config.toml
num_hidden_layers = 8
hidden_size = 640
n_experts = 64
experts_per_token = 6
d_expert = 144
d_shared_expert = 0
hidden_act = "geglu"
moe_layers = [0, 1, 2, 3, 4, 5, 6, 7]
router_score = "softmax"
normalize_top_k = false
routed_scale = 3.7
balance_loss = 0.0125
balance_bias = false
init_std_router = 0.0156
lr_router = 0.000416
num_attention_heads = 10
num_key_value_heads = 10
head_dim = 64
vocab_size = 8192
norm = "rmsnorm"
norm_place = "pre"
norm_eps = 1e-05
positions = "learned"
qk_norm = false
attn_scale = 0.125
tie_word_embeddings = true
parallel_block = false
init = "uniform"
init_std_qkv = 0.0206
init_std_o = 0.0
init_std_up = 0.0206
init_std_down = 0.0
optimizer = "muon"
learning_rate = 0.0114
beta1 = 0.95
weight_decay = 0.018
lr_head = 0.00669
max_grad_norm = 1.0
warmup_steps = 200
schedule = "wsd"
decay_fraction = 0.835
decay_shape = "linear"
final_lr_fraction = 0.0
batch_tokens = 262144
max_seq_len = 1024
doc_mask = true
train_tokens = 1547000000
max_steps = 5902
dataset = "wikipedia_en"
Below are experts of layer 4 (counted from 0) of a mixture-of-experts language model. Rows are named router (the router's row for the expert) and show model dimensions 560-639. Each number is 128 + 24 x the weight over its row's rms, rounded and kept within 0 to 255. Numbers have three digits each.
After each expert's rows: a language model's description of what the expert responds to; "mostly gets" lists some tokens that are sent to it at least half of the time. This comes from a sample of Wikipedia text that the model never trained on.

# expert 2
router:085118115138117124133095126128119100165139176131059133121076129152068150130153138125095106128141125143098147136115122128137137172118123134149108110103154116092137145160119119109100133130155137099157122127096138119112139099139094133155134171
Inner and final pieces of personal surnames and first names, often in football squad tables, plus pipes ending table cells, such as Lello, Drey, Billy.
mostly gets: " MF", " William", " Charles", "OT", " BRA", " Daniel"

# expert 43
router:129152130147122126151100140077119135147121124124153183083160133103144133156077143118147106122098102109126153134119118119125105103126109119139136118126103073120163120155143142091145158152121102098109103125126154118132173104118136095145133111
Words starting sentences or sections after a period or heading, plus periods themselves, such as However, In, After, See, History.
mostly gets: " However", "In", "See", "History", "On", "No"

# expert 49
router:136158157137125150111072100157127113103104141135102159170102098140144127111111157117131115136112102108123141133124136158118144156135115135153106104114150147131151127123110121110130147122091142123145116104102144124170047162135122157133137108
Ordinal words and digits in tables, dates and ranges, such as second, third, fourth, 20-2-4, 280–3-15.
mostly gets: " second", " third", " Second", " fourth", " Su", " Nik"

# expert 59
router:132100124134138116117103153146101103096119140084075124141133112136109095093122123134139129090146122144087100157175145135123141139100108152122161144130136121126111108127111108100107152127120145117119131137081152143114168150120111173140198135
Quantifiers and institutional nouns in prose, e.g. one, other, several, each, University, government, World War.
mostly gets: " one", " University", " other", " several", " government", " both"

# expert 44
router:096095128139119118175109150128122165158111133150120144172121112111133138130141141105104086101085164135175072105167119065139146127142141154116110111147130132149111113166125157131141098168141115164180127114114181148102164124145114103136152131
Words and pieces in named places and organizations, such as University, River, School, Road, Island, possessive 's, Border Patrol.
mostly gets: " University", " Green", " River", " School", " Road", " Island"

# expert 11
router:125175134191077150144122181148097113144151171141148119151153099113122142135106119100155137144140117172145111108109103174133101167105150098161132113158145133144105138144139171131133095158098102157092121126124140096128113118133134143145139095
Wiki section heading words and markup, line breaks and cells in sports results tables, e.g. ==Finals==, 1st round, primary, November.
mostly gets: "ran", "===", " ===", " ==", "final", " Open"

# expert 13
router:129110134123154125138151117103113130162162106152110121111131109118096153148163159127161087084076146139162116170178159113122142151157112149169157106127107096169165156177140144123133131154171156129120114093138126130100169168153090126108108116
Opening pieces or whole common nouns and adjectives in prose, such as ide-al, ped-iatrician, ter-ror, story, political, daughter.
mostly gets: " story", " man", " political", " daughter", " social", " idea"

# expert 38
router:088087129125115189101097147147138126121095153078106154177083100126157102115157148131145158160126098074123100135115131117099128156126109129135144083125114110106146104113136111130132142131122110119151135180128126135140093174143091137143116081
In, near and opening parentheses in place descriptions naming administrative units, such as Rural District in Mahneshan County, in north-central France.
mostly gets: " (", " south", " km", " near", " north", " Massachusetts"

# expert 5
router:103142147138118131155142130081086114177136108161103128111121169103110118129176101117150114075156184184165144140156124118124122157162140132141085106159136137137122141160145128161146158112162139167118100153144178143158099128151122088123140139
Short consonant-vowel word pieces inside proper names and words, often after S/St, e.g. Sl-aught-erhouse, Sw-ed-ish, St-ability, Dyhr-n.
mostly gets: " Angeles", "unk", "itude", "disclosed", " Ser", "rim"

# expert 41
router:133099122129111156133163108145122128161117132124147121097135133089124154121129139138144102128145142117120121128147150154131117107145138130139139128116109128168106082156101113095098092106104078146104122108107114162166143153120110122161128132
Mid-word s and syllables inside place names and longer words, e.g. Bethesda, Thessaloniki, Italian, physicist, Upsilon, isolated.
mostly gets: "shire", "km", " well", "other", "s", "read"